From a checkpoint of a small mixture-of-experts model trained on Wikipedia.
Experts: 128 experts in each of 12 layers, 4 picks a token.
Below are experts of layer 4 (counted from 0) of a mixture-of-experts language model. Rows are named router (the router's row for the expert), down (a neuron's output weights, with its number) and show model dimensions 0-79. Each number is 128 + 24 x the weight over its row's rms, rounded and kept within 0 to 255.
Before each expert's rows: a language model's description of what the expert responds to. This comes from a sample of Wikipedia text that the model never trained on.

# expert 25
Sentence and section ends. Full stops, paragraph breaks and == heading markers that end a sentence or paragraph and open a new section.
router [120 132 104 150 164 114 161 105  95 111 146  83 133 127 103 172 102 161 116 105 129 129 132  98 152 167  95 115 120 108 134 111 102 113 129 118 152 109 140 133 107 121  84 131  89 159 134 114 108 111 105 167 101 105 110 111 168 118 123 127 105 144 147 108 135 102 133 137 167  65 141 139 125 135 138 166  63 113 134 113]
down0 [143 140 171 101 107 137 121 130 171 132 133  86 113 128 153  98 152 148 135 123 188 147 141 146 129 118 121  86 143 135  90 139 114 159 108  68 150 119 115 108 164 109 144 124 125 181 139 151 159 152 189 116 147  85 150  94 136  98 168 111 147 166 141 139 138 123 154 107 105 118 182 124 141 134  91 118 122 159 131 108]

# expert 14
Linking prepositions. Prepositions linking a noun or past participle to what follows, mostly of and by, as in works by, headed by, edition of, released on.
router [115 117  93 161 132 102  98 118 177 138 149 121 148 145 144 153 119 131 157 124 152 136 114 121 117 149 123 114 181  95 108 179 134 137 162  73  94 139 121 101 155 113 109 145 107 119 104 178  93 170 146 147 147 108 142 165 151 130 119 128 110 153 137 122 163 130 132 140 113 144 147  91 105 144 159 133  94 134 108 108]
down0 [124  96 154  58 117 140 154 128 145  97 154 115  89 137 116 159 119 119 178 141 141 109 120 120 154 147  91 171 149 128 129 136 123 141 116 118 158 112 101 107 152 125 132 166 123 102 151 166 118 143 141 131 124 146  85 124 107 115 161 153 112 148 105 110 105 149 125  79 147 123 123 156 142 126  75 140 135 151 145 106]

# expert 7
Joining punctuation. Dashes, slashes, hyphens, plus signs and opening brackets between numbers or names, mostly in tables: 0–1, Bowl/playoffs, (aged, +48.
router [161 122 107 153 153 165 102 121  97 157 143 164 113 139 169 168 140 168 112 155 123 138 139 158 138 116 100  97 126 147 116 156 140 143 149 172 160 139 166 133 134 126  97 132 155 137 143 152  84 112 154 148 139  94  69 140 121 176  97 138 112 101 118 163 161 130  92 109 155 157 123 115 101  87 128 136 174 153  90 146]
down0 [150 122 107  92 123 128 151 122 137 122 112 165 138  84 159 151 112 119 128 135 155  75 120 123 134 152 102 119  96 140 116 114 112 150 106 125 100 115 103 108 147 143 133 141 152 158 116 104 123 127  82 102 160 113 118 144 111 111 136  89  89 132 135 114 141 117 146 159 154 124 132 160 157 143 116  70 106 128 120 154]

# expert 46
Prepositions after nouns. Prepositions, overwhelmingly of, plus for, with, from, by, following a noun, e.g. outbreak of, purchase of, Petition for.
router [133 134 101 164 117  96 111 134 148 128 156 104 142 174 149 157  82 101 140  95 160 126 126  97 110 129 105  92 162  93 131 163 128 148 143  72 127 122 105 130 154 116 126 137 112  99 122 185  94 171 164 160 102 115 137 131 150 134  95 149 133 135 157 126 129 146 106 144 155 144 156 103 120 134 146 145  98 121 106 143]
down0 [116 157 123 155 111  94 166 138 104 112 156 145 148 121  89 109 134 149 126 127 113 130 139 161 144 150 166 166 111 147 142 121 110 103 137 180 111 120 137 123 112  85 135 103 119  84 137 104 145 122 125 150 167 120 176 150  83  92 112 153 135 123 128 144 106  82 157 119 129 138  94 114 119 131 113 138 123  76 146 114]

# expert 54
Past participle endings. The -ed endings of verbs and participles, such as promoted, abolished, relegated, rendered, followed, and words like used, made.
router [149 114 105 131 125 141 119  81 116 139 113  90 156  90 149 142 142  86 130 124 134 174 131 107 145 133 167 103  92 154 122 132 171 108 129 150 160 141  81 137 155 109 163 130 108 156 178 103 109 116 136 110 129 153 108 154 145 150 119 148 142  79 152 139 108 143 126 100 112 151 130 135 163 117 109 127 155 114 161 143]
down0 [138  98 171  93 111 111 148 139 109 151 157 112 124 125  94 144 105 150 162 105  94 179 139 160 103 107 160  74 140  89 151 118 160 163 152 125 141 123 145 141 132 127 158 125 140 148  92  96 169 128 101 112 154 131 158 132 154  91 115 152 128 142 101 109 149 114 152 138 114 120 136 135 144 140 129 125 121 156 156  79]

# expert 42
Infinitive to, modals. The word to after verbs like ordered, returned, added, plus modals would, can, will, could, may and prepositions for, into.
router [137 131 113 136 104 127 101 114 146 165 116 143 140 110 122 107  74 128 162 133 115 147 156 110 130 124 127 129 144 159 122 118 141 101 110 137 175 141  79 151 146 175 175  96 169 132 181 171  88 106 132 147  93 143 127 161 157 120 142  99 141 177 142 154 166 140 155 122  96 130 131 127 107 159 136 165 131 121 138  87]
down0 [ 92 103 124  91 140 111 124  78 145 141 125 133 172 131 139 118 138 109  80 127 113 194 156 153 179 128 106 163 124 134 111 131 113 206 144 137 112 144 137 114 132 127 147 143 119 122  89  83 151 122 110 124 134 105 120 117 133 110  86 104 148 137 121 136 147 141 147 142 114 104 135 108 123 145 143 119 156 163 152 131]

# expert 16
First-name pieces. Common English given names and their word-final pieces in name lists and tables, e.g. John, William, Will-ie, Har-ry, M-ike.
router [134 110  99 111 134 154  93 124 163 114 114  79 147 173 161 109 128 108 134  86 135 118 120 155 136 104 139 102 115 127 132 168  99 105 119 158  90 149 142 120 134 145 132 122 146 146 123 112 137  89  95 117 160 135 142  91 131 111 147 174 153 127  96 128 185  98 132 112 165 137 126 164 141  97 108 130 131 150  95 115]
down0 [144 131 151 130 122 108 153 121 151 165  88 134 117 137 107 152 142 161 103 128 109 105 121 133 114 118 138 159 133  83  99 141 134 129 116 106 116 153 167 139 115 115 154 145 110 147 152 112 124 119 179 148 172 141  94 148 107 117 185 122  85 130  89 123 162 160 150 124 127  97 148 112 104 102 110 140 154 138  98 116]

# expert 37
Articles and determiners. Indefinite articles and determiners opening a noun phrase, often sentence-initially: a, an, A, one, first, this, each, next.
router [148 117 100 122 148 153 144 116 130 142 147 150 127 156  99 144  93  66 139 161 102 131 128 104 119 137 120 154 127 122 128  91 131 126 151 146 147 138 101  93 107 169  92 121 136 145  95 157 152 111  86 134 109 125 151  99 157  80 133 107 130 119 135 115 113 147 159 112 113 129 119  91 111 126 133 104 137 167 150 151]
down0 [143 111 153 133 141 162 143 142 136 148 155 116  90 120 146 132 147 186  70 126 141 137 110 136 142 148  99 144  95 122 160 156 123 167 104 127 132 101  91 161 163  91 156 145 167 123 139  76 142 160 116 155  91 132 143 189 120  91 122 100  75 121 116 120 162 124 106 118 132  85 151 118 118 100 115  86 130 143 150 134]

# expert 28
Capital letter initials. Single capital letters starting acronyms or names, often after table bars, e.g. I in IEEE, N in UN, P-ounetzis, U-NA.
router [119 147 108 135 120 131 139 162 113 129 135 129  38 156 144 118 114 138 119 137 119 118 115  97  79 132 118 162  88 101 147 151 100 108 152  90 133 138 105  94 123 148 128 131 100 112 161  95 121 157 151 129 165 133 106 105 142 117 167  96 122 138 115 123 121 187 138 143 151 142 157 168 139 113 102 161 145 120  83 136]
down0 [163 117 100 104 119 121 127 166 147 155 131 131 139 132 127  97 154 149 136 181 114 130 122  73 113 104 128 150 121 161 132 101 155  96  66 149  96 166  94 135 163 136 165 104 129 132 108  79 102  98 124 157 112 143 142 142 109 156 150 128 157 143 110 113 140 141 155 151 128 170 137 108 122 162 104 159 117 151 139  87]

# expert 9
Hyphens and markup. Hyphens joining compounds or starting list items, wikitext heading equals signs and table pipes, such as season-ending, ===Game 7===, "- Overall".
router [148 131  96 167 135 153 131 158  74 174 157 102 123 149 129 146 104 170 114 143 118 133 130 147 150 133 152 108 149 116  90 176 109 142 134 148  96 121 110 133 114 119  78 146 120 135 104 144 116 106 104 120 114  75 147 126 157 111 100 167  79 124 144 143 133  97 111  98 135 101 137 156 154 125 135 105  96 118 140 168]
down0 [116 127 151 107 123 161 129 121 121 117  91 158 123 116 154 127 164  83 134 109  91 110 141 121 111 140 113 168 159 169  82 130  99 153 109 113 132 119 182  79 135 109 131 139 139  81 166 124 155  96 104 134 154 138 127 151 112 121 138 103 107 143 117 172 108 131  77 147 112 144 119 121 175 159  93 132 112  96 132  94]

# expert 5
Prose colons and as. Colons, semicolons, dashes and "as"/"so"/"where" joining running prose clauses, plus mid-word pieces like ere, ame, te ending words.
router [ 77 124  93 113 191  91 129 121 143 155 154 180 133 123 124  79 156 124 118 154 150 163 118 120 122 116 129 111 155 141 184 132 130 154  98 110 152 122 113 111 168 114 149 116 147 150 168 105 175 148 128 127 176  74 117 108 109 107 128 140 166 107  98 112 144  86 135 123 133 106  96 127 107 104 133 159 144 140 141  92]
down0 [104 116 135 114 165 112 145 105 162 127  94 132 103  98 122 114 148 108 138 132 158 119 135 153 127 165 139 110 106 139 141 138 127 139 138 152 137 186 123 109 105 124 128 154 113 138 196 167 179 123 123  99 113 133 156 126 104 122 120 123  92 152 151 124 137 128 137 160 131 119 157 117 133 149  81 112 113 134 122 131]

# expert 24
Name-internal syllables. Short consonant-vowel pieces inside proper names after a capital, such as Rabin, Rabadanov, Habsburg, Senegal, Bustin, Woodstock.
router [134 118 117 149  78 124 135 134 128 140 135 105 158 100 119 113 138 154 127 102 105 139 115  97 168 115 126 142 127 131 126 147 152 124 112 114  95 119 109 111 157 122 142 125 130  95  76 114  99 126 158 119 100 100 155 106 141 163 139  78 132 117 107 160  88 143 125 122 105 151 125 101 172 137 129  75 155 164 156  95]
down0 [ 96 133 124 150 141 137 145 144 123 143 102 124 140 127 138  44 136 117 165 135 124  65 145 185 107  89 146 115 114 142 150 126 161  94 139 145 146 137 145 150 159 136  99 138 146 129 131 126 166 114 136 145 109 128 108 118 137 149  85 137 165 129 119 149 113 109 188 106 154 138 148  92 143 135 137 158 163 126  89 140]

# expert 33
Short common words. Common short word pieces after a first letter or article, such as c-ave, c-rown, new, small, back, all, pick, Power.
router [144 114 124 114  91 128 112 120 122  98 146 130 147 132 123 148 147 138 122 116 112 142 127 146 160  86 148 106  95 179 123 103 123 143 110 125 190 148  93  99  90 136 112 121 109 158 147 112 116 113 103 188 115 116 106  80 105 159 113 101 145 120 116 157 121 137 130 100  84 161 118 113 134 166 131 113 114 156 172 102]
down0 [140 118 124 110 123 151 156 136 124  68 124 149 146 172 129 135 120 136  98 126 140 118 127 116 145 141 138 126 115  94 130 156  97 151 135  92  97  99 168 123 120 134 114  75  91 110 129 137 124 122 147 142 159 118 127 138 152 124 101 125 100 149  95 140 113 145  65 146 109 156 173 164 120 134 104 116 122 134 142 149]

# expert 40
Mid-word syllables. Middle or final syllable pieces inside words and surnames, especially ic, ph, re, ac, e.g. Markov-ic, or-ph-aned, l-ic-ense, prov-inc-es.
router [136 111 114  83  89 148 122 132 144 121 171 180 123 135 160 112 111 106 168 169  96  97 130 153 170 136 145 137 129 154  85 177 128 114  94 133 116 124  74 121 107 117 136 136 139 100 161 138 107 119 134  88 143 127 134 121 148 114 148 149 100 105 133 154 138 143 147 120 180 156 117 147 108 120 159 108 137 131 169 116]
down0 [111 210 101 120 109 119 174 130 109 151 132 107 150 147 115 128 120 125 118 138 127 144 111 116  60  85 110  91 171 167  93 133 159 113 132 125 101  96 141 115 140 121 126 147 139 111 124 132 151 119  71 142 143 148 153 140 116 119 133 150 142 119  91 138 163  95 104 132 135 142 133 136 131 129 161 111 132 122 130  71]

# expert 20
Noun-ending fragments. Mid- or word-final pieces of nouns and names like mans-ion, Portug-ues-e, Fig-ure, Minn-es-ota, plus words like women, social, rights, she.
router [132 104 103 122 154 146  92 112  84 153 109 117 159 119  90 115 140 117 121 156 112 136 132 139 133 126 133 122  87 181 138 133 162  98 125  95 109 126 125 144 158 122 134 137 104 141  93  95 117 143  99 106 134 124 151 138 153 129 104 114 133 114 133 171  93 114 134 109 115 163 148 132  91 127 105 127 167 173 145 111]
down0 [135 134  97 189 134 126  98 120 143 123 147 188 118 125 138 138 151  89 129 128 166 154 148 126 135 144 142 137 100 144 127 111 143 127 128  74 129 136 112 154 125 118  80 103 160 152 130 108 149 159 163 139 106 135 138 163 196  98 129 130 123 104 130 168 140 165 115  97 105 136 158 117 110 102 114 111 137 132 148 112]

# expert 15
Mid-word syllable pieces. Mid-word pieces like ent, ard, art, est inside longer words and names, plus words like final, General, Grand: Sacramento, Palestinian, Undercard.
router [110 138  97  83 119 109  97 113 147 133 125 127 152 106 114 152 130 123 112 132 123 162 137 123 149  99 134 132 102 142 144 104 164  80 117 160  97 132  94 118 138 132 139 132 150 147  98 133 166 131 156 134 135 135 162 129 165 128 120  81 151 161 124 129 108  84 129  88 127 139  86 135 114 116 123 153 137 109 137 106]
down0 [140 120 154 112  76 137 110 136 141 124 104  79 130 116 180 132 124 111 132 160 109 151 111 150 124 122 120 115 105 113 131 134 154 108  95  92  85 161 121 106 115 145 132 136 135 101 135 129 123 132 131 151  99 173 144  97 123 106 152  69 109 203 117 109 135 104 156 134 111 109 102  81 120 119  82 114 116 141 165 179]

# expert 50
Plural noun endings. Plural and agent endings on nouns, such as -s, -ers, -ings, -ations, -ors, as in Reservoirs, Publishers, markets, visuals.
router [126 119 156 140 147 178 110 124 131 125 116  82 146 106 110  88 141 104  93 152 122 151 127 132  64 104  73 101 150 154  94 100 138  96 112 153 161 141 165 141 143  92 120 128 122 126 123 104 175 123 133 104  82 153 122 154 117 137 146 127 131 136 105 103 128 116 111 119 139 147 143 108  99 169 149 121  98 134 138 119]
down0 [ 84 121 162 153 133 127 128  93 140 134 108 152 165 102 104 169 166 100 108 158 105 175  86 117 133 120 153 117  89 121 141 132 124 135  76 110 137 139 141 144 118 130 144 126 153 135 101 120  94 118 148  92 129 161 174 128 153 170 144 130 132  86 101 167 116 153 116 109 129 143 192 148 133 183 129  95 150 135 130 130]

# expert 63
Topic nouns and headings. Abstract topic nouns and suffixes, often in section headings, such as Culture, film, series, history, population, -ology, -ation.
router [100 101  95 103 153 166  98  88 115 173 118 138 152 120 169  86 165 117 140 164 110 137 126 122 157 159 118 152 101 179 163 132 154 151  79 150 132 117 175 115 102  90 150 111 112 165 109 103 140 119 117 110 108 124 167 141 133 133 121 101 118 101 135 158 142  91 141 120  99 110 140 154  87 125 111 127 137 131 115 147]
down0 [127 137  97 145 143 105 117 144 126  99 117 117 111 163 143 113  78  98 128 104 123 112 197 126 165 130 164 131 104 133 130 149  88 107 153 131 145 139  99 127 144 180 156 125 137 155 120 124 156 109 110 121 136 116 160 158 133 139  53 112  98 167 172 112 118 149 105 135 133 117 160 156  93  95 141 134  82 124  47 109]

# expert 49
Personal name pieces. English given names and surname endings in people and place names: John, William, -son, -ton, -ley, -ford, Davison, Rochester.
router [146 104 118  85 141 116 123 156 187  77  96  93 154 168  86 155 146 111 133 135 152 116  95 174 130 119 120 101  95 160 137 160 107 132 122 102 118 146 169 125 127 138 160 119 142 160 109 131 125 113 114 121 157 130 121 103  92 130 151 119 135 115  92 127 126 107 147 107 154 139 136 130 174 162 157 134 109 151 130 138]
down0 [151 155 124 104 115 179  99 112 158 125  94 130 104 117 138 154 110  98 109 161 117 151 132  75 114 134 140 163 158 116 128 135 158 130  97 131 132 116 111 110 144 134 126 104  94 141 169  66 160 164  97 144 164 101 131 123 121 103  85 142 169 134  95 123 142  82 137 151 100 145 132 130 109 130 138 146 126 111 104 139]

# expert 36
Table separators. Column pipes in wiki tables, mostly after a number or name, plus list hyphens, semicolons and colons in sports results.
router [108 201 117 120 157 141 136 136 150 158  94 138 154 162 165 117 138 125 152  99 128 128 137 162 131 177 130 155 155 128 177 106  45 108 122 100 137 102 174 151 123 131 108 160 142 120 134 144 153 109 135 115 138 114 145 109 106 109 126 151 110 124 158  68 138 121 124 122 101 142 161 141 155 125 119 109 105 153 175 101]
down0 [ 93 159 141 125 115 165 164 107 122  87 151 149  89 152 107 137  86 112 114  74 158  91 114 131 119 102 128 122 107 121 154  90 143 157 123 124 106 140 152 101 179 146 130 118 131 120  90 128  83 134 134 146 148 127 111 146 118  80 131 138 152 137 127 136 122 163 129  95 102 163 117 153 120 152 141 112 154 103  79 142]

# expert 10
Apostrophes, quotes, possessives. Apostrophes, possessive 's, quote marks, dashes and pronouns like its, her, his, e.g. Brown's, Shun'ichi, quantum.
router [151  87 100 107  89 176  90  91  96 115 156 157 147  80  99 114 183 152 169 125 101 145 163 118 152  70 160 113 129 150  99 120 157 161 113 164 117 176 107 156 127 113 141 142 129 147 129  78 141 124 129 111 104 119 119 138 154 169 140 156 157  93 137 161 148 122 144 112 138 163  90 129  98 127 134 125 159 150  96 133]
down0 [112 122 139  81 103 112 114 107 172 101 165  86 148 104 145 130 111  81 114 132 140 173 116 108 117 113 155 114 147 136  98 119  92 164 191  92 132 142 122 127  95 140 131 115 100 161 134 124  75 166 144 114 125 127  87 116 118 124 151 132 163 135 126 113 131 194 124 154  83 142  94 123 102 103 141 178 144 153 130 113]

# expert 22
Closing punctuation. Closing parentheses, quotes, brackets, periods and commas ending a phrase, especially in tables and credits, e.g. Soundtrack), "Rei III",.
router [ 93 120 118 129 145 101 142 131 107 120 124  87 147 125 141 141 140 119 111 117 145 146 125  92 149 159  89 170 122 141 108 140 141 166 137 116 140 103 157 156 127 186 132 134 134 149 129 101 142 127 158 138 147 154 137 154 138 140 156  90 147 123  76 106 168 102 109 107 115  98 115 105 126 181  93 118  97 160 108 100]
down0 [139 186 149 109 152 150 147 119  70  97 143 103  69 114  87 130 141 143 124 119 120 123 121 151 136 159  97 143 135 125 143 117 130 130 124 131 139  82 122 140 138 124  90 132 157 171 117 103 124 151 171 168 122 130 112  93 150 141 155 129 141 106 177 153 173 138 152 140 144 116 139 132  85 151 127 128 104 151 145 110]

# expert 29
Non-Latin script bytes. Cyrillic, Hebrew, Thai, CJK and accented characters or byte pieces inside foreign names, plus some mid-word English pieces like ug, arm.
router [141  86 112 163 149 154 101 132 112 100 122 169 108 139  70 105 165  98  98 122 122 156 157 151 119 101 138 103 119 139 127 129 120 124 139 133 102 154  75 155 102 120 108 143 161 154 127 116 118 114 106  66  99 132 102 117 125 155 108 136 123 112 114 144 154 131 122 111 100 154 128 156 113 104 117 131 166 163 137 138]
down0 [156 134 114 120 130 148  95 106 141  71 138 122  99 115 142 159  91 120 144 113 150 179 115 150 132 137 143 106 111 132  77 108 107 104 170 119 113 138 153 128 151 138 124 153  90 108 166 128 150 136 152 106 130  86 145 183 117 106 163 126  92 153 106 144 145 156 123 134 111 112  99 133 120 120 136  71 144 105 140 126]

# expert 55
Word-start fragments. Opening fragments of common words after the or to, especially tra, re, ent, Co: trailer, traffic, refer, plus stray letters in species names.
router [171  92 109 124  87 161  88 103 115 126 139 152 134  88 101  96 166 139 156 137  95 159 151 120 148  73 162 101 134 165 102 114 170 133  85 156 106 172  99 151 106 110 145 137 148 138 122  87 126 106 123 101 124 132 106 104 155 159 131 137 145 102 140 166 138 106 163 110 124 164  70 110 109 126 132 130 169 158 131 134]
down0 [118 138 151 142  94  92 100 106 154 142 132 150 170 136 133 122 141 110 134 126 102 117 133 144 148 120 164 109 117  91 120  87 116 101 117 127 104 143 140 153 142 170 103 134  94 100 133 115  69 137  75 143 132 108  97 114 163 123 157 116 104 109 135 110 120 100 151  94 115 146 102 122 105 113 107 160 141 147 197 135]

# expert 59
Infobox fields and units. Colons after infobox field names like Region, Location, Running time, and units such as ft, mi, degree and prime signs.
router [ 89 145 124 138  94 122 117  99 105 115 128 168 143 138 126  81 166 126 128 100 115 148 129  96 129 178 120 119 129 158 133 132 102  99 115 133 149 117 113 145 118 123 126 154 101 155 131 114 126 169 109 128 121 118  84 140 110 117 135 102 185 106 143 116 112 158 142  92 101 122 150 120 142 100 131 126 121 138 149 136]
down0 [117 116 124 134 130 117 126 143 125 157 145 115 121 135 178 126 122 125 137 159 152 159 123 147 136 152 100 130  95 134 151 123 145 110 183 162 161 137 131 175 172 144 135 103 102 153 152  87 129 150 158 150 152  96 152 124 136  99 100 122 141 153 137 129  74 140 124 113 117 144 122 133  64 157 134 118 135 147 105 116]

# expert 48
Foreign-name pieces. Initial capitals and accented letters in non-English names and words, such as Plíšková, Teréz, Zürich, Pro-, Ar-, de.
router [145 130 123 172 126 125 128 189 105 133 145 157  45 164  86 107  83 167 140 120 132 103 125 130 103 126 127 175  78 107 171 187  69 114 149 110 102 122 109 152 169 124 132 108 144 158 128 119  78 157 106 143 140 124  94 127 131 107 131 127 119 155 105 139 116 140 102 138 103 148 120 141 137  83  94 138 151 118 104 151]
down0 [ 86 133 121 105 152 136 125  88 134 139 121  83 155 102 133 128 149 131 150 139 138 159 156 139 108 148  86 123 138 139 159 128 170 117 109 124 182 100 189  95 151 133 103 100 151  98 110 143 132 134 117 135 124 173 131 139 128 110 134 149 126 137  98 177 122  89 120 120 119 120  99  96 167 106 165 164 131 117 119 124]

# expert 4
Word-start letter fragments. Short lowercase opening pieces of longer words, mostly consonants like c, w, t, d, sc, comp, e.g. pre-c-ipitation, sw-itches, dem-onstrates.
router [145 151 156 118 110 128 134 141 142 102 105 146  27 161 152 108 124 174 129 139 135 122 100 126 105 110  84 121 163  89 134 122 111 122 143 131 155 111 119 129 103 152 142 104 105 127 145 131 137 157 144 152 117 148 112 147 142 145 105 141 115 144 140 123 120 121 106 161 162  97 163 142 146 150 134 127  91 102 103 134]
down0 [143 100 129  95 114 143 116 112 112 133 137 142  74  92  83 163 134 118 135 126 163 124 136 116  91 120 111 117 127 188 124 128 149 136 130 106 118 173 141 138 109 122 108 110 136 139 146 128 104 142 116 157 127 151 135 115 149 156 145 141 115  96  80 134 146 102  83 101 133  82 124 113 123 139 121  53 136 134 158 118]

# expert 31
Mid-word consonant pieces. Short consonant-led fragments inside longer words and names, especially p, m, um, s: irreparably, memorandum, Epiphone, Witherspoon.
router [104 104 113 112 109 135 118  88 117 109 153 142 119 134 108  94 161 107 148 119  99 129 105 178 119 121 168 127 156 145 146 137 145 149 130 127 164 149  98 136 120 123 106 106  96 112 188 139 147  99 170 119 142 128 182 160 159 145 136 159 154 131 122 121 125 100 129 127 190 118 101 124 133 110 116 140 145 134 134  66]
down0 [117 190 135 124 148 160 108 122 117 128 135 148  90 133 104  85 105 100 134 120 127 148 147 131 123 144 118 121 135 130 147 111 142 151 166 169 142  92  74  99 102 129 114 114 101 141 112 136 144 125 173  85 130 117 116 135 150 147  86 139 158 149 146 152 119  90 181 115 147 177 109 113 102 106  92 125 147 113 141 129]

# expert 30
Adjective suffixes. Adjective endings and adjectives after articles, such as religious, unusual, historical, Indian, American, international, unknown, other.
router [109 127 115  74 102 117 120  95 114 128 121  99 158 105 154 209  95  98 111 142  93 141 142 105 162 102 135 151 128 142 115 153 154 104 159 110 154 150  99 133 148 131  75 166 115 108  84 164 158 135  91 112 122 169 143 139 130 139 134 141 108 119 143 154 151 162 113 140 114 142 141 134 145 109  97 149 132  89 157 152]
down0 [135 100  93 121 146 121 146 141  90  94 117 143 141 123 124  85 135  91 128 124 113 141  98 159 138 149 139  79 162 118 140 117 126 117 116 121 111 172 144 133 124 130 165 165 175 119 141 127 162 152 167 128 141 163 157 163 129 164 172 158 146  96 136  84 121 158 122 166 129 100 153 154 158 128 110 120 119 126 108  90]

# expert 58
Month names. Month names in dates and tables, plus the piece ay and some capital abbreviations, e.g. 30 September, r-ay, Pr-ay-er, NFL, MTV.
router [101 128 112 103 156 148 104  95 127 126 118 199 142 142 160 103 134  90 182 134 120 121 158 138 150  93 150  89 106 160 112 140 147 142 126 122  95 145 128 133 147 128 146 167 101 152 132  88  91 107 149 100 146  88 112  94 158 141 131 137 133 110 162 122 153 148 146 113  93 137  89  91 121 106 174 115 116 121 107 139]
down0 [175 122  95 133 125 187  85  96 122 128 145  87  84 112  96 151 102 108 158 120 136 110 100 170 140 130 122 156 118 164 131 135  71 139 100 141 101 139 134 137 128 184 112 113 173  90 104 165 117 151 128 130 142 162  94 141 144 135 133 125 163 116 120  94 134 101 117 182 179 117 131 120 150 156 131 146 124  69 129 125]

# expert 21
Capital letters, abbreviations. Capital-letter pieces in acronyms and country codes, and pipes in tables, such as USA, UK, ESP, AHA, HEX, LETR.
router [117  99  98 144 127 127 108 151 113 161 120 146 163 110 141 138 138 175 125 183 137 155 135 111 114 134 131 146 139 159  91  88 131  96  92 171 141 143 144 118 101  85 108 133 165 148 128 105 140  91 113 127 141  89  99 112 125 125  95 123  96  83 116 131 183 143 153 167 126 168  87 139  92 103 122 123 151 158 108 130]
down0 [139 163 131  89 145 100 110 153 123 114 175 113 134 152 125 104 105 179 131 134 142 110 144 124 125 128 133 118 115 145 177 156 114 135 172 146 147 138  90 160 131 135 139 170  99 166 145 135 113 125 139 157  99 117  79 122 130 120  87 161 114 126 109  99  87 146 155 150 152 110 137 106 106  91 125 134 118 136 118 130]

# expert 17
Lowercase word-initial letters. Single lowercase opening letters of a word split off, mostly after the/a, such as m(arriage), h(ands), l(ines), t(ackle).
router [126 142 165 109 132 139 129 124  97 137 126 125  40 177  99 143 129 166 134 150 145 123  61 103 118 145 108 123 163 134 128  97 115 138 129 116 155  96 133 136 102 158 119 141 130  97 131 109 115 157 113 130 106 132 121 140 152 106  90 108 138 156 136 129 101 131 129 135 170  93 159 151 133 151 141 129 129 122  92 118]
down0 [139 123 138 143 120 128 112 146 158  94 124 164 128 150 112 150 161  94 154 119 144 137 124 139 108 136 144 139 100  97 122 183 129 145 111 162 120 115 132 131 108 103 124 129 158 143  80 102 162 147 154  92 125  83 154 120 133  92 106 153 141  95 107 139 154 127 126 144 135 121 111 108 118 153 148  63 115 120 117 139]

# expert 1
Counts and results. Nouns and symbols after numbers or in results and statistics, such as %, votes, rooms, years, million, won, points.
router [113 121 172 172 166 149 121 126  93 180  84 141 151 102 113 127 166 118  96 115  99 156 129 173 127 115 151 132 137 167  99 120 156 171 136 164 129 139 152 161 122 114 138 144  84 101 106 115  85 105 147 127 102 115 124 111  93 108 160 123 162 108 144 123 111 127 159 101 107 133 142  99 133 159 141 112 137 131 158 110]
down0 [153 126 101 140 138 118 112 104 139 136 155  92 147 131 139 111 172  83 114 147 110 167 116 115 131 155 116 123 140  96 159 124 148 139 139 109  89 186 137 134 127 184 119 111 142 129  86 125 126 122 116 172 135 111  80 115 146 143 115 139 127 141 118 127 160 134 142 149 135 110 118 134 167 173 140 146 131 171 128 102]

# expert 8
Short word pieces, quantities. Short two-letter pieces inside words like Sh-ot, T-ot-als, Mong-ol-ia, L-it-ija, plus quantity words like two, three, several, all.
router [152 115  83 153 122 133 141 119 104 108 114 137 129 102 105 138 119 107 131 131 183 132 122 174 116 113 142 151 142 113 116 106 109  89 131 132 109 149  91  89 107  91 140  82 161 121 135 121 170 112 136 104 102 132 155 172 114 128 167 147 162 111 152 143 108 158 157 141  98 154 138  83 134 127 131  89 126 125 144 186]
down0 [147 152 141  93 114 115 137 125  87 126 137 177 129 116 118 150 144 144 147  97  55 140 134 139 125 135 130  81 116 150 126 126 108 132 142 141 105 158 139 133 111 139 132 141 168 113 151  83 114 120 130  69 152 144 109 137  86 119 201 163 108 129 145 147  83  99 159 154 142 151 148 127 137 161 130 105 145 150 118 140]

# expert 32
Common nouns and verbs. Common verbs and nouns like used, support, pass, number, Total, also word pieces in headings and infobox labels like A-ward, draft, Pl-aying, Pro-duction.
router [130 118 147 119 135 144  93  88 107 146 129 157 136  94 114 133 133 157 105 101 103 135 138 137 147 133 135 111 144 129 117 119 145 123  93 147 176 118 123 122 139 109 153 166 144  97 114  99  98 140 152 138 112 126 128 149 146 145 149 104 162  99 162 135  87 157  96 112 108 127 155  93 121 179 117 105 134 120 142  97]
down0 [138 174 106 130 151 115 172  96 132 132 114 179 144  95 101 152 101 114 100 116 151 109  92 127 147 134 123 156 107 144 137 106 135 133 142 119 148 128  94 119 116 158 136 189  75 115 136 136 135 135 121 125 121 128 144 155 137  98 117 132 144 117 139 118 131 149 122 152 127 157 147 122 116  68  74 197 132 141 130 107]

# expert 39
Function words, months, percent. Space tokens, function words like in, later, then, month names in dates, and percent signs in tables and census figures.
router [172  90 107 123  90 154  76 102 115 128 142 161 139  92 107 110 167 142 162 137  95 155 157 124 146  74 154  93 138 172  97 115 169 129 100 163 106 178 104 152  95 105 149 130 143 135 119  86 139 114 129 108 121 134 111 103 152 166 131 134 159 107 146 172 133 114 149 108 127 162  74 119 109 117 146 125 167 148 129 129]
down0 [104 157 151 130 121 121 126 136 112 117 132 139  78 100  70 108 160 109 137 114 135 134 117  91 118 147 158 126 139 151 133 132 127 127 148 109 117 138 157 124 110 135 116 130 138 129 133 156 163 159 157  99 112  76  88 110 119 142  75 139 103 133 137 132 102 145 139 132 115 102  89 124 100  70 122  63 123  98 120 130]

# expert 51
Mixed table and text tokens. Mixed tokens, often in election or stats tables: BC, digits, initials, plus words like clinic, vehicle, University, young.
router [168  93 104 122  83 157  80 102 104 130 143 152 144  91  99 107 168 127 157 135 104 153 155 119 154  74 162  96 137 169  99 114 165 133  88 160 102 179  99 158 103  99 145 138 138 136 118  93 130 110 126 108 125 127 103 118 144 175 135 134 154 103 137 172 139 112 153 109 120 162  75 117 106 119 139 128 170 153 131 125]
down0 [167 150 149 128 108 109 162  84 134 117 137 108 153 154 141 144 182 139 164 136 111  84 128 129 143 129 156 111 161 150 107 148 131 128  90  89 143 135 122 121  95 144  87 104 136  95 156 185  78 106 148 167 188 131 133 142  97 140 127 122 144 143 126 125 140  88 114 140 112  56 187  60 144 138 110 123 124 158 149 132]

# expert 34
Noun-forming suffixes. Word endings -ation, -ment, -ity, -ary, -ion and institutional nouns, e.g. convers-ation, Amend-ment, host-ility, Council, Party.
router [104 135 113  99 178 154 117  97 122 132 143 100 147  99 136 107  92 102  74 126 161 108  96 135 139 128  66 114  87 144 127  95 145 144 162 167  93 112 170 122 132 114 131 127 122  91 141 135 176 139 112 111 139 151 131 116 172 113 146 107 129 107 138 136 148  82  94 124 113 133 162 124 111 153 148 162 123  94 125 126]
down0 [106 146  98 115 160 154 120  83 156 141 147 142 117 102 115 149 120 108  83  76 144 123 139 120 125 174 142 154 142  88 107 116 156 138 146 174  99  87 106 140 148 120 121 140 122 120 104 129 128 121 102 104 135 116 138 149 160 100 154 152 109 140  92 146  84 163  98  88 166 142 153 157 145 111 129 127 104 146 120  91]